Weights of a small mixture-of-experts language model, trained from scratch on English Wikipedia.
Size: 9 layers, width 192, vocabulary 26090, 50.1M parameters.
Experts: 256 experts in each of 7 layers, 32 GeGLU neurons an expert, 8 picks a token, a sigmoid router, a shared expert of 64 neurons.
Below are experts of layer 2 (counted from 0) of a mixture-of-experts language model. Rows are named router (the router's row for the expert), gate (a neuron's input weights, with its number), up (a neuron's input weights, with its number) and show model dimensions 0-191. Each number is 500 + 50 x the weight over its row's rms, rounded and kept within 0 to 999. Numbers have three digits each.
Before each expert's rows: "gets" lists some tokens that make up at least twice as much of what it gets as of all text; "mostly gets" lists some tokens that are sent to it at least half of the time. This comes from a sample of Wikipedia text that the model never trained on. Tokens count by the router's weight.

# expert 156
gets: "(", "\"", ": ", "of ", "South ", "′"
mostly gets: "(", "[", "Un", "West", "West ", "(\""
router:511522563560486576430536579489495479484490483440484538507572505416488448547603458453536451462460510428479493518538483490431521520495433505473396522482525512459575546414585500561428456571452467433427552454503535565506568435496522566471496500395478591514419568484501520485639517584587505493567492412480440411465525438578542594539551476554548551565418393497463512567446551451380537495501455444464458456383548508586478445542524506524491474494571553598458467484534577487464524519467465534505483470490483483489493456544563530578496511611549546467496507494480495562537497510515427501
gate0:506537589652496499560519527517509481473518483603445526472469550502465487426481494453414450553521625531502432506428466498483553503568493498458555459515536444538480430444517474451622534551574471445543432505565407516446628468546430479549556558480576557460546502506538516441455538438531563464474493597432468495512594478508571457471567394518494488493453512424523512477463448497409429456533513448499517487461557496502479511366502493480544494464531457418417477521452546429467552473454549491474520432567485424407513492473377473533547450503527552520515495612509542440573532538495500474
up0:494544470534499503559513529483627507529487472525500542379514507509538473492453501437510482401485569564521547505554453524505543516543435517440548502556479517495510461482468487527590605469476523583479481446496604545523509413584429460518502543488555483418446426528527563431461543512504527406525527467376497502572525468511590432468603478560460508514538436497542546554536466504480483436467430428543472482477448547527518456394623515579595422475564442512497544561497593426476499564517654473480449450586625467556590484508443472513498450528578507521502489487517551518529442519506472505
gate1:519400518473485562475550459507491514463518518449501567571483504499536535437508474556524593434485562422507531528475623491483532448431478474489489487492505542545549524651384545552438504487484423376447539485560480450581504569524508536429501475594439433497401461571478490489501457583424613576577519473489525467435505431523415454560544543430501507463424472471470461422520517497531483510456521444604498494495521492567532490499561489423426534535480526516471380584438496586465504533442601554465459478490467502516506525539470445441507469461468485477454475449518451515490452621472538611
up1:492508442448471444547387523436453474523555491553548459397508520539514505520516507494564539478448523496499523528508473524485506459523560571527426517454474522517483562495639465436486543510484549497592537473487524500537498457480570419612427647435545486483491533566510532571437500461562420498481630433370446446544495542489521525440523497515579486551512443487432514523402418641478518457518499591452529450490414544518507508479549498517504460416506454565478579534576533460515445535594462419567530532472538495540558452452630503477402542552521574508574503514517520500541511483463475505
gate2:509520571492600472496560544476451523476452596540530550557521543473476350448512493481382478504456484569550477544382537527541433449520490515458401475407576507499561482484516533479481564532482500466477506437448486545510552470447492480501547423568537538540444538526467461520539507477389564481560589449541479393472576371526529584495483546616449545463501539506574452443535585506449504546443544527491531607433452427583498503546497465519526437494483552575468535562480528478475476570494493595550523506464510432397634552569494518515548444573558452472484509497489487530481489486493451512
up2:535544500582612463595509569516525474468475531487498480594548440445572435442592486427450535487507535459585491505414532556478413537595404545473433519483564531455453493465499506469545472497536465535426471467485544562476565517457566535475575435479588498542479553485502462536532501474456510464546530498492472430511545482504541570584555501588391511519538467395583493542589476530421566550554538464468553569433505449542491480489408542504531544469545538565480525551483479512472512518514473588482482536382447434471673483427468554500475394544566494418542499511502468491441464514488420528
gate3:486467522563512561464479540534494469431426504478394474556477401481464459491451476512472544460496546595559433499506541583520506477501444517511446500514550457456510459402462500546443454492496508520527499516560515544544557475560417583500543456537481547422455402502498540501461466467369528549609590480485475443428425492450496447508503442542485485544401512453477541414545534552498573512424587507500537488457465418538551514420481411430470479593447516527625459534474538492522586526446513511548526531444410569513430535588502459456553479625538517489422497526441485563463474604487527607
up3:523498526341488527443441491501478577515538500532587568559594563518470565484416489439493441561456424572486512558481503529466566393448566525445524495489445465510558466537499475500485547499547494432507454394425453459468614497527437539508420582489471408544566511509436624434595511432477521438462459507519506470577430518422511443506453588369633490518440439529469553449445537478490529455468459501507523481419501540493468461565452467465471476511531510524500518508481491601525498417576481434461522482559631479506485478472523554495487542456467447553544470460510535471538557476523501436
gate4:600486561623532507496553472472536418514604504522493523490551481489500552496503476521485458475497560503455512564519491410491442547493453525445543541567472504644434513524500471468567518512589451495513470529541485532519418616491496407489526476528439494551488514486567442449456641505457603473546511545524526483488565464504443487477509523482488487438518479472421421452700517501564454516533511481542531536522574481377542426526494565448506497523500426495506451512488537464515354540433454487455535561521409561389535538516501557512492498543490472449485463514524638511464537558516484418
up4:521528494476363430466474554577529495426564401532484533523528463526456466504438512526565564526645611532551490539496475477407530500620479561463422487506475536534511487502465650497509502568555465412485431475521518611594391475565472446479449522570465482527465489503452529509535464485539507452477496518452482489424538492510515396488522549539463581497462513483503356446507500522540430556463441519533476590533554519447487439533424431499553449479466479437522510508531470438542538512458451477561448530537540426448471457511530576564476514612515493502483410530537421456483572479457521421

# expert 215
gets: "/", "A", "E", "N", "B", "M"
mostly gets: "A", "E", "M", "N", "IS", "SA"
router:579586519550593592501517470518490564618499535498493495548489553506529530498509514481539422507466477460416490583444553551417473521472382439498546490545463401499526554530533448526399476413463511526463450455526477449450614442450454476511463403546449557491438502442438548500471446465549441547497501555553508439539518434445441624402551493483482386517483430567516516520522419567500529480547457554577435503575545474459470406514503448486520432516482524611409553538485573549511451503552496525469479501500529526532550470597427537491545505398500529458521528448548553459434475527580515508
gate0:585507540478562547479477511473453456491412578509511479562552518525479501567500474537471557474484498500456515492405449492494527461470482414548555527419494470534533526463554482445503557468514386541435453448538446467485530505467544437530471496520420559510437543503439520499516497528532491578472634332548570465527589457551410458417551496530513423520422514419522547515565524590478512434550567490527497431489500447472466478536484467585524587527485423462480462531508593476408410499556495493464511533458405561501563603543480530452439465458347443406503499496567552525543479546514537429
up0:453502472538419481475517465519431541506566449444513515459426482487465491450531557449543489455545476492530526486486505542515460445514583595449456461535523568456538505447436538521531520537463564434516494557485601466543458513551455558534444485523576488537581501512537403479490520500464535450550401601458470617522471614447500490531454487548499555427583451522495453500478537416511532596466501497418524552473480570499515553556487534459456426422550527520483465397560411452577599521410527485503467395483506368511476438427534437513452530584635508581520476545411456485476500480441451557
gate1:591566515401539527494548528443564538498487488447499459510446581504580565420569472476577534419545525432516526485452553462471526559468565409557410549424444545528520530531589568479564449410550518521456497442571542475546477503474446540519491486528497530517457489480465554431494582463492568554522448484529568558485485471614445467486530477381445478487487584367397475522497524497578455561538463496506507501563540477537517473523447537510473512430420513630463438500526507466542526593489551500577442597614450560523483474509506453479401514544536519460560563506561472521500437470421544480
up1:439411437542561499526479456518457468571512504418470486517443380524534529520544450459467508501475597573561510516486445473528505462475519548446448525522581473470470439460482425541522501558541551449468414554420416554566471528540584496507580423467445518477518592531474470547500365526544541486540437468525595461497457491480457499541462477481508536579434598556501591475530518500530564512494450454426562471379472480527517590495469490420448496446486383456520391539627508549462443468536471460521469379460430528508393515521530403530503480485516495484411489483543438472548538512514474442
gate2:517527574539509536480538507474468500486533571502545539574553538597492428478509454421492466437488482433490501565451427489489582543491472476576485530593485469510587487466450451538471551424540501481504527436475541485438599471512449561554558539407436590574483454498472510485518525466525554495587492489611483454499496494608457498481528504543426445516435494573429522505502537418482554549547517459465495534462618424460509439535510487613540427512569481601380534492504593459501481579545535554474479555354552538455496492529572446601487465440462510440428527549516452443575451429532532529
up2:472514564506472589505496536505469535410489561566554569550566440556509408480490450399531485498469529419466475575483472498525599537564484463550484539555524510503540494460441446548506532495466525598546515425459444442442633474523482568483497520485435548521484426452558501462514531476504439463559511455495467519540462470564445479475473581512434403532466514454449492506534499475504530571551499484450510459452640458482533428521535501622518395499575486583449617497463604566447445549595535558470490527364559539492513549484524449565524466469462470478439559547514497416564403478537554473
gate3:446525590519486484531584496452487502543467482509444502472569524540450385498460514481566503499511556492521520571434493493432453544510478541521471479432438480513446457494523487550437480635465419417485424579490549461452531503527486562516567552544434603650480532517537556550489591471495464500538456480498560470453518450485461485441482535464461536564509534356553542576465563448527527487438452540500479425466596541453503511578488559445514491456412467646561474544495479436512578465459524516573491581585450493562448492518498548441479522522544529454487524557426431530477514491404470363
up3:505459466558491494489461557517460492437454472521437445474644490477528526472566470468471540490503545501480599615534510549485553557442561493559437456469510470510544533520425521480604461519528559537558497494556451516569438475453591478455545496516463442453521510505452490486518473513433613488431452511504564509439532485548454591569457443510449516555512510505506461547570466487438446388580536501548521522430458530540420369520435606422455584542457622489545500414510539446516557548504450372501557573537584491415578487552452534554489543479535475494461498536551450447505459508441589490
gate4:601491532446569494505505463470518498439480621434532492568547473508634491471483514502468459534504445464379425499483597512505508461560512500501546554506615473500517497487544533513529472435523408566495454575589445449537492498479473554509496480500465528520445532482570454523459569582524387454502528417521380410463585470498521553429416412510494492554506517465428477426472508484454498553490497479419515502583451443472489495424488521462533514467624491576450522478567533446553478412415373461495485513432471484476490481526541580527506480513410541428482489444567553518602513522591475551
up4:461569523485451537452517536476418470544517415564517467446411610439434509477470467433506549447432526497578621492494461532522582611420448536542391496438505466578431542474447512522512468609469556415425514443403517599457494489515515461487553498488554465541570425522405589481540478509485516502444578530529541601546446497500446520609498554534488558534549455535628481523512536561503476514445543599580538514475543491508513486552451493491428534486466541433501424497491497494429534550550513426494549496514472556470511531484548482477493524518505488495498462520424416505401524609437456442

# expert 103
gets: ": ", "; ", ")", ") ", "\n", "): "
mostly gets: ": ", "): ", "Born", ".: ", "Occupations", "Genre"
router:433557476527553551356597423550571501419509438421509509481535441520455544511467544526540423521506545482481510532589475548535551532455474456409461493555581508563494489522498559573492523523439445581444489552540469520495556507454473526465460453527445567526396510437524578543535498558511424580517547535584443531406472456467502515435566451449535489508477455515536539550551533608480520542470491468518482552413519524458445557518469426558593485572476428564445373445539546457557518526447543505529513444518554448532521455553578507547489384498383501500490469538470544522414613463524517510
gate0:549440524465563539430449493528452535493494523535515544381529487438581472545518519412484508558553420396448587599510615504573395471473536413503488464572539465474497492521465428525469577438420469445495533420470508565538460476630430542486513485522534543517450545437492504511459438490440535502556492448483513467459490437400472476606469546457455481400464456544418510507439482491528438525431403589461567484512493516556581517482498463470504577485501476497455469513574530521451561552502470513555444479548466523486460465526591463583477543606559485452509438428518443558521406544456576506
up0:503404507561600611462465470471421537460500506490493517431556447496550615504483484551538484577595493433504583601458571478488546443418505449453482438568573417512507522494409454463538533449408524531557453489528449485481528510573410553467490557490491481490444537463498460557511513503475489594540514547552438500509495485385433509488484562435502605462503461626530444549448522458505452525447467542465475451528532475566485585556528449460484522537503568550432423503537475492463575601499537527575505517573543357532488515506644479495465546531598460506544492545515457520513459494475519535
gate1:467585553546497533496488460558544523478479488520527459550465458475626507553527441324522464525441554529556517521539533564503477523539480528495539524487485527479578502555533484498499443459525562452517602485464429412612511590577513489419521524471479515543457430496457523528372462615529470462493496430491490527488540528467514594700488535506486551573643365482503489565568458500461429470528522477435506525504473410450574469476492534532473474502471432538426494436495469430428489478484498449525467529460503422538530527570471434526468494495522515431407507475534468439533552507475533469
up1:480413486444489450561499579480468417564482511533477609501592481483391463456518514591497560531560532463517519473454501424464510453543544447550525538529538461441412438467472603524506497479465473558495431456536604611478486464488496507585554503473503542452546440497509479481570441401438542503490514484485570465499523510513513438420469492415471479471417590536533519431430600424540527582526530481560519540583567561542434476467451587477518527488532550440589598565454594638457517568485489574479474470502494509466546529470547516507589540549531491521494539522389507487549411470512483452
gate2:493562521518548447553524454512449513499472488491545464546429534506470431497542458499458554547478510536498593549433502437601497500456463303637404555423565475463475517486462539529580407542548577538489468497462520479458406572486477477378458556554433510520497503498476543594519489494517518454481551431376518437450505475549538522477486550463447466510572503503487414576521485545447366521449538475492468593590502433499522507600570547572474470499448373498515525526548547458508524471528496465470564500543535447542442503433550500440469497507503498505452480541481569494456546580430505454
up2:514556480467569577504469446484585509496519440437568424489517469519505352572561417499448499490461476597536572472511513594565580533394478443588503484500566517496485501452517440485563459581472574545523467452446502425428454578451453565460483471500534489505467477509415542492547488430516475484517506519486464433483501458566592543447581502509513505507551477508562435688475525569460366497470483405476503562439473474541493529546580437553559382543512470478523467513550549421482488474462513461461539498559577468513506453464553538439468407469453453490483499500427481534428480558510521453
gate3:525462518500467506469528462446492496422583464478522516510523455587456424541506529510506505404517529454553429561508424576514551492497486505424445511431484504533501502520490547367506479517417465573471468544440490630587505477475497538417483343507477465603502537536496476541428468499459613531527507426515485568429511487483468515522526404471496484482450583523544519441499522490452537568470448504466516461405442506559419540431526451492486504544443571466463484485568546502608576467510528527544496596506632506578453403441472522478458498617564515508556563529513454530498516540609569420
up3:473479528506576606407531515447543497449572457489600479538513505490371398497462432514534435548465494488525524473559413491461534548495505431404460510425550470630485521432513509446530507528478602562522498597468530555433526497464436490499410433543493516540455563420520499534515556533461568551497513505522500508394538476512498481556518425426547532540556431539509498521370544538441524562453461443496485495505507549471407563404438436542521572550558508486457519385512511487459476478530536517542461478477577491522602455435490501546453423579513639522501514475501464484474521500614503526
gate4:543400542447477565525486483507501496576499485468544524497481572536491577495482530508525513490557480406492554504517427530486528452456531527423485506511483506558503446450476524536405490468435519454478483413441511514628521531491473618557502537486472566531474561544490575417541467482518394581555570434563484481542520412466589565449476464492494448553474539482438443514442618520481452526529343463440437518475529440494607444508540521559533505414493541601460507498516593534471480530496481525521557477415572467517464477593452475390505452405422510508400486439603438490519555476448519471
up4:479507513526478541505566478564522544459517467491483498477386519465415535518490483519571477464510532477550445483581441615508507399431546537462371517474542544482446451520419623582443558480423508486424604494509508508480537583494417566545475530568424536492464538434570575539556444508542429546480497434586507578478527455444491533405573479524501443529568506512501496531467591557487501498517378486488381525484485461409467474519541502555559514487499474547439460449557566519516482480461508505552516397519513400598499440560546496438441483507420467524407526468528532511478549515582564450